Below are experts of layer 4 (counted from 0) of a mixture-of-experts language model. Rows are named router (the router's row for the expert), gate (a neuron's input weights, with its number), up (a neuron's input weights, with its number), down (a neuron's output weights, with its number) and show model dimensions 0-127. Each number is 128 + 32 x the weight over its row's rms, rounded and kept within 0 to 255. Numbers have three digits each.
After each expert's rows: a language model's description of what the expert responds to; "comes before" lists some tokens at least twice as common just after its tokens as in all text. This comes from a sample of Wikipedia text that the model never trained on. Tokens count by the router's weight.

# expert 11
router:084165097164149161103154086177093136113070160116099099104122129100089170155109160093107149115109156105116161103101148173094159099147150066109155148101148162085163176089137164117153070160141139154162133091165158172172166166132106100131128131150157090073153187097150159106161082160150149157176118178168177129203110165121091156165105097163172106087112180145165095090150110116091156126101
gate1:147131050119109126088163131110078170108157150125149123171091132100144078140156151124113140150140143101157106115115125152094174072155125138134124138152152170075155139173063202181107086130121138149138200139123110097197143174111142088105079192179122146124104136112112121137198075117117122135112150121170139162176180152106166106149079144098103117170097093088153139156111143189159107093056
up1:127163192141164134165094206161183139118078123162148124122145138121142140151101110099096144131131141160111137074126172151113131207125169161192084163058152134116136132084166107108127173155160174101141125122078154159101151111169124174169090130126157071135124145108157158118104136120144149142096073168110124140057155046144106191126132097164107143102161183141093140094163118079093109145176
down1:096141115087125116105123173108074147137149085152149100162103124084072148134089160168153153133100139131145147116134104131193150097103118114118118124134134149082196112092198113193078066132138098153090137159087118140157161174093175125097158079135105135130122203107134167159229124110121153182155119090120126112140116115095055113106189105138130128197090082106121124142084089133175113139123
Plural noun suffixes
comes before: ",", ".", " of", " and", " in", " were"

# expert 24
router:080163113177174170102146123163085162112104161097066107078107174114095140169113142097119165084108172095094148107101152159108154092172149143096160166098162166103155175113132184101160095150160163099179157082154158139156178135165099109120097141187163102096141160110164154121153088152162166139146080159174148110156156163122121157155107098168155101102174183175152089109153094102093162084110
gate4:097117182147103157065087196141093135160096123118128137191116131112094097109113132080124108134083134139120133119108097202122162056152126154144144081118101100111095121131135098033152092129183104132201121154158154181127156140076071093172108116112126154108109085133081175128135152129111054121132097163102176118166088182124101188092123150133101070088125127137126126159109102157095132097129
up4:081126156138115111114110100105131165117093114157156117097172156146141152103142134139137128122174097143100114114125103187132158153109169129171157111116133063110116125112095076105148145147127187041179143111127127175083166089178108182098190139082133131119126062134075102137166117113154061097123095145110102148222120127137121196087200108153167121148052130182146104123145114136127130174158
down4:143128130100159147190089120123104140150141181134141155123139086107178157136152133134098202120080145166168165169096115105107176121121121201050115140112152108121085130090147139152120134115164136141157119148116163165160165149121150092123140084048092098110158174108168113158170112112094108192162144200099142108156154156153076160104145056169082097100136132146079067113156130131108129193156
Quotes and line breaks
comes before: "\n", "|", "The", "-", "===", "=="

# expert 39
router:086163085157164166092150163159094140103090162093097100096109133083095166139091156090107163119097168087151167095093164177096159098159163144090159169099174154093163167099150136105151083166162143155163141094171170157170151162144087113145099155140171088092158152093161164096165086161168150149157109160155155105121144157114089171173089093170162099099144163153167086095161095110090154123099
gate1:088119029143113167109096135109108095099076159112145139133095107118111110146103125094112177122115099147119127150148133147109102130104066140077127165190126154061183108175168152156114120157135144166134175127167144097171072153120105142132080129051131127086134105128076147121123087134089164125092167105090067165141194172077111110125161081089212127158108140162104140102145094101121136169113
up1:157137225120136135089157156155135168156146113234093142093164159118152147156141134093159152132171139160106157136123134138130125181126169132203173145138116185171090201096084159126111110100106130090130099092197137131123142164123126121115108150181117150073173112151139121132090173150131149133173129132169172084133100107127173092136093118159072081137178169081099075149135124138089122102111
down1:171132130059163103125160121108152131081106105102136129141083139096105109093118181182112104112188175144183124139120145158118133109167096119169127191102125104164104166158154123125119140091122196131122098144145088078104068088133174119154068127124080121139129153087113174106098072111171083072122191145087147173158127106091128143153108164099070128146086107146096094147094194202116093132129
Closing brackets, acronym pieces
comes before: " ", "\n", ")", " −", "°", " L"

# expert 5
router:093171093159150168091150146175086153101083158109090099096116139085091162145093157096088169108091163097140159096096165168095159097160146129120158164101165148093162159101152139103162089171162136145165135090159162165168160164149092114145095165153170092082164165092155161103164087166161157161163097159167159103107139162094103164168104105172161096101147180157168088091160099101089158118096
gate1:152142189151119087129152211203088091113110097188114104152152145070158124127142179130133141031174166133173122164159148115163157180121120139170097170124137116091133118123105112115116147142068120099094123150123139175127155177110073130134118169123179081119125119089137117108104131097123183098124114128181114102102113159173066120137171099127193152067110111135140125156122091165097168179157
up1:082132106083125152183131084110145091109115092158148147153149084155094101159148133140110132112147088108122094111188098132163131136172133151166179094128114089139113160139172074200062096082114175174064120166126102129105161083119133131121063128134167158087126175135124084104108120162167072125139142141168186186123083160114134122155193168122127115080061145135106097117163100184144156105158
down1:111081144079217068116096126145088076147105149153122160176109142115101097099101086106134157097092113141142161145106132096098165101163130114129167142141142117110120145189142181059050116108142144116125050169096120127117139107131108130110145119101073156126152136104102164097166162082150072157176099159146111176092135145130143089139177184070112107072128079099089125171086100134142111084097
Table cell padding
comes before: "0", "1", "3", "5", "4", "+"

# expert 0
router:090166109160152171100158127164092151104094156114091094096110139090095159120092152097104160107093163096129159096096171169093156097163150097083160164098163163091159160089140143102163091161162145166158144089151166159162160176154094107130105150173173095086158171088155154095157086163158152157162109163154156103101141152096110173162108093181164101096162185165165090091162102096087155135096
gate4:123100088151119127106099108161104116055158177105144131142096115146097137178075136147172145140084115128076159138135095144112101105157048130148145148145145061132125085063161146060186107153131137174151085182170148136166103149137094074136129118135116134099122112124178149091130076162138103128164166178102145071100191124086074192127078124160121122099144156124168099135141129068077124162119
up4:125171112154105077134136110152136126126104082171115109098187132145175121181148092146103140179161096126141161094100095084165139187078138141220153095150072146064140126091130102127128125155118184121141140129111163194092137109135125085082174145104124149125140145121110128116204148155120129156108190152128131135206142132156147115080231158140128127150136093090166052160122109144132112142129
down4:148142161185200095185114127124129133148159080134131173119131133162174144125164090068081140121101161107119098133166114150130088151101114171163100163082158183171143142141150113135122093107123100150126129156140114058115198086096138102165104171080124066130127113134088106130115080147108128181095084096143098139193103208126133099071149170105160152164083075138135052132142161144111117134103
Table and math fillers
comes before: "1", "2", "3", "9", "4", "5"

# expert 49
router:094164097157158178103164135172089151109091170111096095088118118086092140149092158085105164101102162098141152096092158161088164092152122134087158162102171162091163156084145157104159097163162140131161147092148168161163148181155076105127102157178162094099162173093143163093170094164162170160158110172151147105128146162100099173158089099189154105100159173169165092097156102099100158126104
gate1:199135143139115092131114180122090115100144161061097138141152090154152135149122141093112127165154118139100192061081084100137121129151097147133176179134129109195112144115206126085142091165103153131101167169174168153080117178159100091183109178147106104098106151131174148174175085155097126143126087155137155141114163131158083111139099122072179143064090107117139188125134102132177115112103
up1:178095080111122108147182173095155115166156121105125152177058107179159093163111133137169121140101110141149139071108143105130109092073106165177115180122138101152137094141209134109107103142103128131098155172124169200089156108126151111140123226112083159161100152146138136183101125096109115154105125117079115090113115073145061071141069126143074160097109130115116130137097143158189114120137
down1:114074112157113087117143096155093101158143072157123119073106110124119141100141155082112085063113121163108069111181074138141189101065127122141082117114078071165112130162162142100073131134191041151119110138128140085078136150130123105135176150114101145134136129204156142112122129138093144068134167142152136187126061111160127138176100146121089124136103124130072100189078142104139105147095
Year digits
comes before: "0", "1", "9", "8", "7", "2"

# expert 57
router:090164091158170173083150135171089139102089162109095093095107124084089135144092156093115158113101166094122155096102156166101165088156133127060157161099155152088167161094137141102155093164164137143162142093157174168169159167157088116129094162159170089090155166089163161100163085162165160154165103166147145107088140165094112169168096094167159095106148180151169094097164096106097154123096
gate1:110118144189128123079154153181126119086102148120068151121112119056140186097109162110090162143149103112112121123100215169115143052113118115108137131118170196077166188106167088117082112141151115151145142168097106135123060140124138142155082096127080141110103124080105115110158082167109167126119067167150161114124111120070111143164137144105180092113184080113134130116089153174121188151145
up1:094091128126036109072131102146082119069143098157129112099128109087116203080100089171093125142161115157104121115159133147149082103093147128095136096122115186126140126159148131147096136104119096137141164157093132087123093120123105155076144083157033170157131109156150130235096139102146141119118119120111158152124083103129117093101153132147062075148162103124088124189075143190125104114157
down1:115097145116144161150115117135115108082149123173169108060129159148129063104089163196113092109150141116120093129082152103111130109134126163138033143115107173070102110137129121143165102076064165168182210176146141117139181134059186114158155151125097117149105147129132120152151125140142149104129173131076102101128057078189093109171059093137119155136152117144144134177133148116123111150102
Word-initial prefixes and capitals
comes before: "-", "s", " of", " as", "/", "p"

# expert 50
router:097164112158153167107157152168090160104088161103089093085120149086089164115090156094088168116102159096141158098101167166099154093156133104092161163100164161092159156096144137098168094167166154141157141090169163162168167162148094112116094159173163096087159168093154160098163089162163150162158103162144150102076154159097111164163093098165160098100167182168159094090162102091097160124099
gate1:124156163108052194146140172103072163122089110094126105192128128115155094160181116123134096135137116145188174113079111130089157153109132117145111172143108133111129176139181125168072124127093138103119213142172084106101173130187128138092144103123074115129109119130100106108166109115180167140099070112146113123090148175148090130158116082069175155087054096112113159160116122059126122127144
up1:120109095155108141104080192101121065119209125126145141092128145172128125123113165117124102083101106183113111141163130124165139092160149155080149094145155194135098087120072130103188205155126152163103140148108153120100121160149159077130131129088157090165176166120158156087130130147033122127086182135131084098182196099095110127106092121162148139132159122179135149110104103158088076100142
down1:192123152120152181112194156086067150101122103154149139077159142154162135162085108151103129131187127085111147096090110175114099187115156161117134102129170104117145214136143086105199126134120110114104060120113146141120094133134178171107122052122131062149105118170173140146123144138126109132170081121175170124161061071113119107152139101166170176155107088175110162092128129095120127116138
Line-initial blanks and words
comes before: "1", "2", "3", "e", "---|---|---|---|", "t"

# expert 30
router:100167106148151158103149117169096172110101156094092093097125115076094175134089157100103162095095164095141160096106165156093152095152119156057160166100154172095168165095142131105158095156165148144155126096162169158165161177145088118130091162164181098086157167097160163100156091154167169158159092161133148114075147158134104170177093094177158095104150192140165101097162102103099155117109
gate1:134130165132106172143148122167089162118137149071142157160076102130044105150129157143219133134079082090181156134119090117105118116138080138177147154068103125134158150105111135105099127102134123104097139121111121119121081118107104090133172168165088115119036182091117155151172123105174179129155186141080104108104119130095088128189132126157129146101166105097204130137112148139167111204118
up1:068176116152152153125098125151162141136126096124080142105134183089174140101159100142065126092134131116097079137156182185128164155056117094158123123158210133154118108121061104125195123188125145134151087118105142152155127125130162134143130175115133107120174102169161091184081130139137094089074054132203117145172149153177128130187150177156177108104107123155135106110157131097119149130145
down1:175110119189113126085049140174086156168122101109185079140118091176128145174085072147157142142102153152144074143060140151125114131119124137149132123175105154104095080158115100123115155097164094093161162132153206104083181126096145159065095133137116096168118188124127106072115050153115128133177093139098157121142123122123079099135126146143099127170171156072084168127145151139150168122129
Sentence-start determiners
comes before: "1", "2", "==", "In", " time", " York"

# expert 10
router:099171110160157167106149140166092144102097164103098096090115144093087157122088166096084168118105165097130157093100165170092157089155127111096152158094152160088165159092158160107156095160161138143161143092155168170172157165150086111125095154167168088090156172092148161099164081164164155162156086169172152111096141159110103171169093099179159089101155177165159096092155096094091157110099
gate3:111152163103119158168232062126147173164085155076138091157117087149167151083126136164155141110113107082137117125119091135089115068102106118150132197122129146078156095121182055134104162137127118187079128142147129100131129076193136167195137128135082089121113150162126143127164098162137158147094105095136118113136131129091149111157142144098161165103050088107117130160111067139158165155167
up3:117160098107170145103115164140066104174181114138101136106191174143077037062107168119144165024183155190124139093116138096125101159123136170082154115161141137122122128080107120105144152164135109083169096095098139174118169149145125097079098171055153115144150146093107111115099134123153124140147159115100109126142177134111116183091097114192093142161170149144138100147121154140083128115124
down3:169153128069105152123167134111133127125150145113108109165103041148155080088075096101178098178140144141098140169143131120125057188082084115138129113152157122148193155080087079099122152118100114117163168143127120100161094107069193158144108093175044103089140103140163101151150111131077132162093098123116086185149109141141144135188132140159123111118140139123169176128134135132095164065085
Section and table starts
comes before: "0", "2", "\n", "==", "9", "==="

# expert 27
router:090167092158158173101159140167093154098086163111103099093116131087096163144094159096097164102092167093125158090093175169096155092156131132111160171101162159095158161097152148103157095161161136138161142086159165168170160170145086099127096158156171092083158166091155161090158088166165153155164098166145155101109140165098105168170100095170159099097162175165166096089159098101088159119103
gate0:061130142120104093113203140135067024086086164090125128166097124139118144128081109143134179096074178098138165077082083143088131137129130179102128154104148164125126183079144108106137100126125111154136162105186138140164140137156142094151109173107170068135163161077146147071134122115116112135154114136169101117090196152093132135129125125135129100120140120135163126060156055098100168111088
up0:129138149080087139152122149113123125087129130172122139178089158146142063111151104126191125088073073171124111160072104122112144153090121156159060154147122082172121150126166150136095164098071124200091105158162092116135137166132165176135182143088145130166130143126173103103112160103100141120093186087044105157137147083100142089128099123073065176100170100121097104166103143159130138158147
down0:165097113164125122139107081108118215160144158169137143104140101112112073133151132161153102100111171133138133163138147141146137176105169159172071087089147171154125128119104109056072139099068118181119115131146147111133147167130192161179124144144122148093114117139123058086157111150093184159131162140154145091079093120149144137138077104123135127156168153129202108146034189110075096114138
Year digits, institution nouns
comes before: "0", "1", "9", "8", "2", " of"